config.yaml
init_std_router: 0.0258
lr_router: 0.000908
norm_place: "pre"
norm_eps: 1e-05
rope_fraction: 1.0
lr: 0.00953
schedule: "wsd"
decay_shape: "linear"
train_tokens: 521000000
Below are experts of layer 3 (counted from 0) of a mixture-of-experts language model. Rows are named router (the router's row for the expert), down (a neuron's output weights, with its number) and show model dimensions 0-63. Each number is 50 + 15 x the weight over its row's rms, rounded and kept within 0 to 99.
Before each expert's rows: "raises" lists some tokens whose logits its average output raises strongly, later layers aside. This comes from a sample of Wikipedia text that the model never trained on.

# expert 46
raises: "F", "D", "L", "He", "fl", "H"
router:32 43 18 52 54 26 19 30 58 62 68 59 51 58 71 46 52 63 47 47 48 44 68 40 73 42 44 68 28 60 56 50 71 55 38 62 47 50 83 57 42 25 49 30 47 57 56 50 43 38 61 68 81 07 62 53 44 50 37 18 68 31 51 44
down0:59 27 57 52 21 40 56 58 43 70 61 53 31 46 65 29 63 49 35 52 47 73 38 32 55 36 47 55 22 47 29 54 49 43 57 18 28 55 26 49 23 57 17 48 19 46 26 57 42 65 38 12 54 68 45 19 51 42 23 47 49 71 45 55
down1:42 47 51 33 71 47 84 37 25 63 70 75 58 74 38 32 54 29 49 50 52 57 48 26 38 68 48 41 12 46 66 60 54 63 52 39 64 59 63 59 62 53 48 57 55 44 43 74 45 40 41 74 57 26 40 57 36 93 45 27 26 30 14 38
down2:51 47 43 59 69 20 61 22 66 65 37 77 50 50 30 39 30 75 84 44 64 17 53 70 47 56 33 30 33 50 45 74 49 32 26 48 22 69 47 54 52 32 76 59 52 42 27 15 73 63 65 53 59 54 56 63 56 38 46 40 43 38 69 54
down3:71 67 33 56 49 46 00 51 63 37 41 36 43 36 24 47 46 48 41 76 72 50 69 55 58 89 46 46 55 67 66 54 40 44 51 60 53 60 70 36 76 43 61 73 27 75 78 33 43 66 66 38 51 44 64 57 64 49 43 34 38 38 49 61
down4:43 44 21 36 32 54 14 38 48 54 42 51 48 36 60 58 27 73 63 34 41 51 57 75 46 49 32 65 87 49 58 47 42 68 43 52 69 60 52 45 72 59 30 60 50 38 53 45 52 40 73 37 59 40 68 58 66 33 57 55 45 00 50 81

# expert 76
raises: " of", ",", " and", ".", " to", ";"
router:37 32 47 33 57 61 44 37 75 35 62 30 49 65 56 56 61 56 62 26 24 48 10 71 76 51 64 47 48 50 70 54 38 47 43 50 23 75 45 54 39 43 46 69 46 47 52 64 32 39 80 16 37 26 31 51 31 39 44 71 45 38 71 46
down0:22 35 37 55 57 88 52 53 55 56 25 41 76 58 42 56 16 40 69 36 61 52 30 88 52 36 68 39 33 50 78 32 38 58 56 78 50 41 63 32 33 45 46 70 77 55 57 52 27 49 29 64 57 79 52 63 50 32 42 46 50 47 50 62
down1:62 27 58 45 44 48 61 31 71 45 34 48 33 39 66 40 49 43 34 52 20 36 66 57 53 61 59 54 54 58 65 76 51 68 18 57 54 34 42 64 39 38 81 55 41 40 21 56 56 60 49 62 53 68 40 49 48 61 48 52 34 46 72 53
down2:73 58 45 70 33 56 42 63 88 56 37 44 71 63 74 56 84 66 34 54 82 55 82 56 33 32 56 49 41 66 59 43 32 52 41 59 32 55 39 51 46 47 62 56 51 35 45 18 58 61 36 61 60 71 51 41 64 42 52 54 46 43 56 33
down3:72 54 63 38 61 37 45 59 63 53 65 57 38 60 56 42 41 72 35 60 64 76 27 67 49 62 31 42 59 47 11 16 54 69 75 61 47 63 21 63 51 41 52 51 72 44 56 46 49 29 41 51 64 32 38 60 31 80 21 34 49 63 40 57
down4:61 58 35 70 41 72 35 73 81 42 51 43 52 41 40 59 68 76 29 29 46 57 71 52 48 37 50 48 48 53 58 73 48 64 49 65 53 54 69 37 36 48 44 63 74 56 73 77 37 77 69 66 32 19 61 45 51 45 66 50 40 37 33 44

# expert 112
raises: " of", ".", ",", ":", " to", ";"
router:55 39 62 39 47 30 54 62 60 79 38 19 60 37 31 73 57 48 56 72 63 41 50 15 43 61 59 61 53 57 60 51 50 54 18 31 51 59 25 43 22 40 61 46 50 53 53 72 47 48 62 21 43 39 49 56 51 27 52 48 57 64 53 19
down0:27 27 47 28 24 66 68 36 06 44 46 52 44 67 34 40 05 63 57 39 55 52 62 34 36 45 65 48 65 29 52 54 33 50 40 47 29 49 60 52 58 64 21 54 81 61 22 60 47 45 68 54 67 19 34 37 41 75 45 41 58 51 38 63
down1:76 39 56 47 37 84 61 59 34 50 23 56 38 44 44 59 57 44 20 39 33 47 60 56 71 34 53 59 48 25 30 25 39 55 51 76 32 33 42 36 44 53 25 60 42 54 58 48 62 44 42 46 43 42 78 56 63 82 30 39 29 49 44 41
down2:42 25 20 72 65 48 63 14 03 37 60 47 81 50 52 26 34 48 49 47 33 39 55 55 75 40 63 49 60 49 38 37 26 39 46 68 43 52 80 78 60 59 60 47 57 28 49 49 46 42 42 59 59 54 47 42 32 27 50 41 42 05 82 67
down3:49 38 58 66 50 40 55 13 36 44 50 31 41 76 64 35 52 54 44 29 39 47 60 40 48 32 70 39 43 74 48 52 45 74 48 58 64 36 62 54 59 09 40 41 73 61 48 72 89 41 23 57 23 44 54 42 78 42 29 31 74 61 43 34
down4:51 59 79 53 55 45 48 41 67 69 45 35 28 49 37 25 37 58 38 48 61 48 85 53 66 50 38 91 29 43 37 39 64 80 54 59 28 52 59 39 47 55 96 53 31 80 41 41 68 46 68 50 30 57 50 43 51 48 52 55 45 21 47 72

# expert 74
raises: "eb", "ar", "ing", "ee", "an", "am"
router:23 42 38 62 44 83 10 70 63 68 76 70 55 57 35 45 52 36 56 56 47 25 68 63 36 62 78 64 15 48 65 44 61 52 53 64 44 65 67 65 55 84 44 75 27 91 73 46 43 48 61 42 44 69 50 49 75 55 66 20 17 48 42 34
down0:45 53 33 43 55 22 97 42 41 47 15 67 54 68 32 28 60 28 45 72 82 37 63 48 18 39 76 44 51 45 58 19 63 39 58 61 64 44 55 51 72 54 56 44 63 38 54 40 76 20 60 70 64 62 55 60 37 38 50 51 69 27 44 49
down1:36 65 39 32 42 75 46 23 38 39 41 65 62 51 45 45 48 45 62 50 15 52 42 36 34 52 39 55 47 74 54 35 55 71 61 53 64 35 56 48 37 57 41 53 61 61 46 38 36 64 44 79 45 77 34 96 50 58 44 65 37 41 40 54
down2:28 74 52 61 25 38 47 42 52 31 41 40 28 46 58 63 65 68 47 64 74 63 67 64 34 41 67 43 52 19 44 68 72 36 84 33 53 20 48 59 50 13 53 55 30 42 68 46 63 48 47 40 45 43 54 26 39 52 37 49 36 47 32 44
down3:38 43 47 48 68 60 50 70 47 49 63 53 42 51 38 37 22 67 62 53 67 71 49 41 40 37 46 44 51 40 45 58 54 46 61 44 59 39 69 55 47 66 37 28 38 62 67 52 36 32 63 68 46 48 36 59 42 79 61 30 79 48 38 72
down4:34 48 42 38 59 32 23 45 27 54 44 37 54 36 64 55 28 53 70 67 63 41 25 62 51 49 39 45 98 68 67 46 50 65 50 67 26 45 33 55 44 79 67 51 65 57 44 55 51 40 59 59 25 47 52 49 72 56 43 51 61 62 56 45

# expert 121
raises: "\n", " ", "\n\n", " A", " $", " —"
router:76 65 47 33 52 51 13 65 58 35 54 43 51 39 65 20 51 43 47 35 47 50 39 64 36 63 58 62 65 46 30 44 56 40 32 43 46 46 28 28 76 30 51 34 72 48 71 51 83 61 42 50 88 92 49 47 46 38 65 52 32 49 59 40
down0:42 70 41 46 57 34 16 57 38 58 54 33 72 34 52 57 62 30 54 62 42 55 37 44 35 40 41 43 47 30 77 67 57 62 68 37 37 49 47 42 34 40 48 49 90 28 39 59 43 43 40 59 45 23 34 31 31 53 49 44 45 37 67 29
down1:63 35 42 52 32 47 64 65 67 27 48 50 52 45 41 56 32 41 50 47 45 53 30 60 38 46 49 47 26 51 70 27 11 73 41 39 66 27 30 85 75 60 46 76 52 43 38 61 38 52 63 90 44 48 63 57 50 28 33 26 79 37 78 73
down2:50 33 63 60 82 43 52 64 68 27 35 45 64 76 22 80 48 81 46 52 59 44 37 62 34 53 48 70 39 47 62 48 29 41 57 39 42 39 44 51 07 21 45 40 47 45 61 57 60 50 31 51 52 61 72 62 55 40 62 82 33 39 68 26
down3:56 46 48 41 08 50 57 34 72 93 17 52 47 53 33 53 59 45 31 59 49 63 60 49 42 45 31 51 64 48 50 23 37 51 51 67 66 49 48 47 67 43 37 48 60 28 48 68 35 14 45 34 36 86 62 54 43 56 44 32 48 28 48 46
down4:42 63 76 60 71 40 23 41 47 48 53 50 53 64 58 62 75 61 52 51 36 45 38 26 51 37 71 44 30 41 57 46 34 31 58 74 34 82 41 56 44 75 46 53 40 43 56 71 54 38 69 78 35 66 67 61 69 24 84 41 45 35 42 62

# expert 2
raises: " (", "\n", " and", " |", "\n ", " in"
router:49 33 45 56 43 51 69 71 47 78 42 10 54 78 58 48 65 57 49 64 33 54 63 52 53 50 59 58 75 65 49 57 46 74 49 42 47 26 59 65 63 77 36 55 44 37 37 50 61 31 68 58 40 43 58 58 46 53 66 38 42 89 47 46
down0:36 35 58 63 54 35 57 51 37 41 63 45 68 48 30 54 30 47 25 70 41 56 37 33 45 45 46 42 46 72 59 75 53 67 47 29 47 59 47 87 50 30 41 66 29 51 55 65 62 55 53 66 69 34 68 68 33 48 26 39 58 50 62 52
down1:42 51 44 30 50 47 33 24 48 45 60 34 74 66 51 73 50 53 20 50 60 22 53 45 36 39 61 65 64 72 45 54 47 51 12 46 35 53 50 86 43 37 37 67 41 44 50 60 28 77 75 31 53 73 24 29 58 55 48 61 43 43 74 43
down2:29 36 45 48 46 40 63 54 49 42 35 51 29 51 43 38 59 50 44 54 55 34 62 55 38 45 73 67 46 47 37 61 62 78 59 72 77 65 54 70 36 30 57 55 59 64 66 50 44 19 39 34 54 42 24 64 43 46 25 49 47 60 42 57
down3:34 61 22 57 37 60 55 37 26 64 25 61 73 62 45 59 59 31 52 47 65 41 70 59 51 32 63 23 52 39 38 55 42 47 47 61 33 48 68 50 39 83 41 52 61 58 23 43 57 31 38 32 42 30 48 57 63 62 37 60 68 60 61 29
down4:52 64 56 50 67 54 54 39 65 57 40 66 67 64 53 39 50 49 59 28 62 71 37 31 61 46 58 19 26 52 63 63 48 46 50 31 71 43 37 56 33 64 47 63 44 57 62 31 26 58 58 18 29 67 63 51 24 34 67 72 66 30 40 56

# expert 0
raises: "om", "ot", "as", "ice", "in", "it"
router:67 40 33 59 43 51 46 32 69 60 24 62 39 56 58 51 36 30 61 40 40 45 62 54 29 71 50 38 67 62 72 70 57 41 40 39 40 40 46 67 65 48 58 56 38 37 27 57 29 42 44 41 45 33 33 18 43 53 57 20 39 40 25 29
down0:47 60 52 61 79 52 55 60 34 45 54 37 44 38 32 53 44 56 62 41 63 32 58 70 40 44 70 67 30 36 32 74 51 32 42 02 58 49 76 02 67 33 56 61 56 50 87 34 44 23 39 25 53 24 44 77 49 50 31 56 43 74 49 19
down1:60 48 36 41 60 44 52 27 51 61 64 53 63 67 26 79 27 69 81 75 60 54 44 55 55 58 42 47 29 51 72 26 60 56 60 69 40 65 51 37 46 61 54 56 58 67 69 33 63 69 35 62 41 34 58 60 48 32 54 44 51 53 62 44
down2:64 71 47 41 52 40 43 50 62 49 71 47 63 48 46 52 56 54 16 63 45 36 57 41 51 61 62 38 39 65 50 57 33 34 42 45 54 68 22 54 75 32 56 63 54 30 34 73 39 75 49 48 20 57 51 66 17 56 49 74 73 60 46 53
down3:44 30 51 53 32 40 66 48 30 68 74 45 39 49 44 76 44 69 35 40 45 45 36 51 47 62 68 60 48 70 58 74 50 63 46 32 66 52 56 59 74 78 60 58 30 57 60 56 29 10 69 49 48 36 44 50 51 48 54 61 51 64 36 57
down4:44 38 68 55 31 42 51 56 53 38 55 62 27 19 38 41 58 30 65 52 10 69 21 44 61 38 15 28 45 64 31 37 43 43 52 31 51 38 30 67 54 54 34 52 42 62 45 37 39 75 42 41 33 65 33 47 61 59 42 36 52 45 46 38

# expert 49
raises: "\n", " ", " Co", " —", " Ref", " –"
router:50 49 69 44 39 41 38 62 76 33 50 47 40 56 48 23 66 68 46 38 68 65 67 68 56 45 61 50 51 49 35 43 44 61 49 49 48 56 46 42 50 53 38 36 56 44 60 64 39 62 23 63 59 53 44 53 42 46 41 45 59 67 42 49
down0:71 36 61 52 47 76 60 41 39 34 72 59 35 39 67 61 65 78 66 34 89 61 42 21 05 41 60 29 55 51 35 67 35 63 28 55 59 31 45 36 41 41 40 50 61 31 59 36 56 49 26 40 32 59 56 30 54 29 44 39 52 50 61 37
down1:49 42 51 78 34 67 34 58 50 50 62 44 76 35 31 50 40 60 58 43 27 86 56 30 26 23 52 43 17 82 24 44 53 46 40 39 59 57 46 35 49 35 22 41 57 55 43 56 45 73 63 29 57 47 35 52 57 50 64 55 54 39 48 49
down2:66 36 50 40 67 52 55 45 51 24 18 63 31 60 08 46 28 55 47 58 85 33 52 81 45 53 44 70 28 48 62 55 71 30 50 57 32 37 50 54 43 52 52 36 52 51 72 55 87 37 61 37 38 47 52 53 78 30 54 60 53 59 31 51
down3:41 71 55 48 59 45 29 64 60 29 74 48 67 38 66 22 29 43 78 53 52 58 56 53 50 60 65 35 56 47 12 32 44 46 28 73 43 51 27 42 38 33 60 51 33 52 52 38 70 46 38 57 34 74 51 53 57 67 30 60 40 45 58 73
down4:59 55 46 36 43 35 39 48 77 40 46 71 53 44 48 46 29 55 73 30 46 85 57 80 73 66 55 51 55 61 55 48 26 75 49 21 51 49 76 41 87 66 39 40 47 58 43 54 58 71 41 48 40 60 70 37 45 48 61 44 50 59 58 43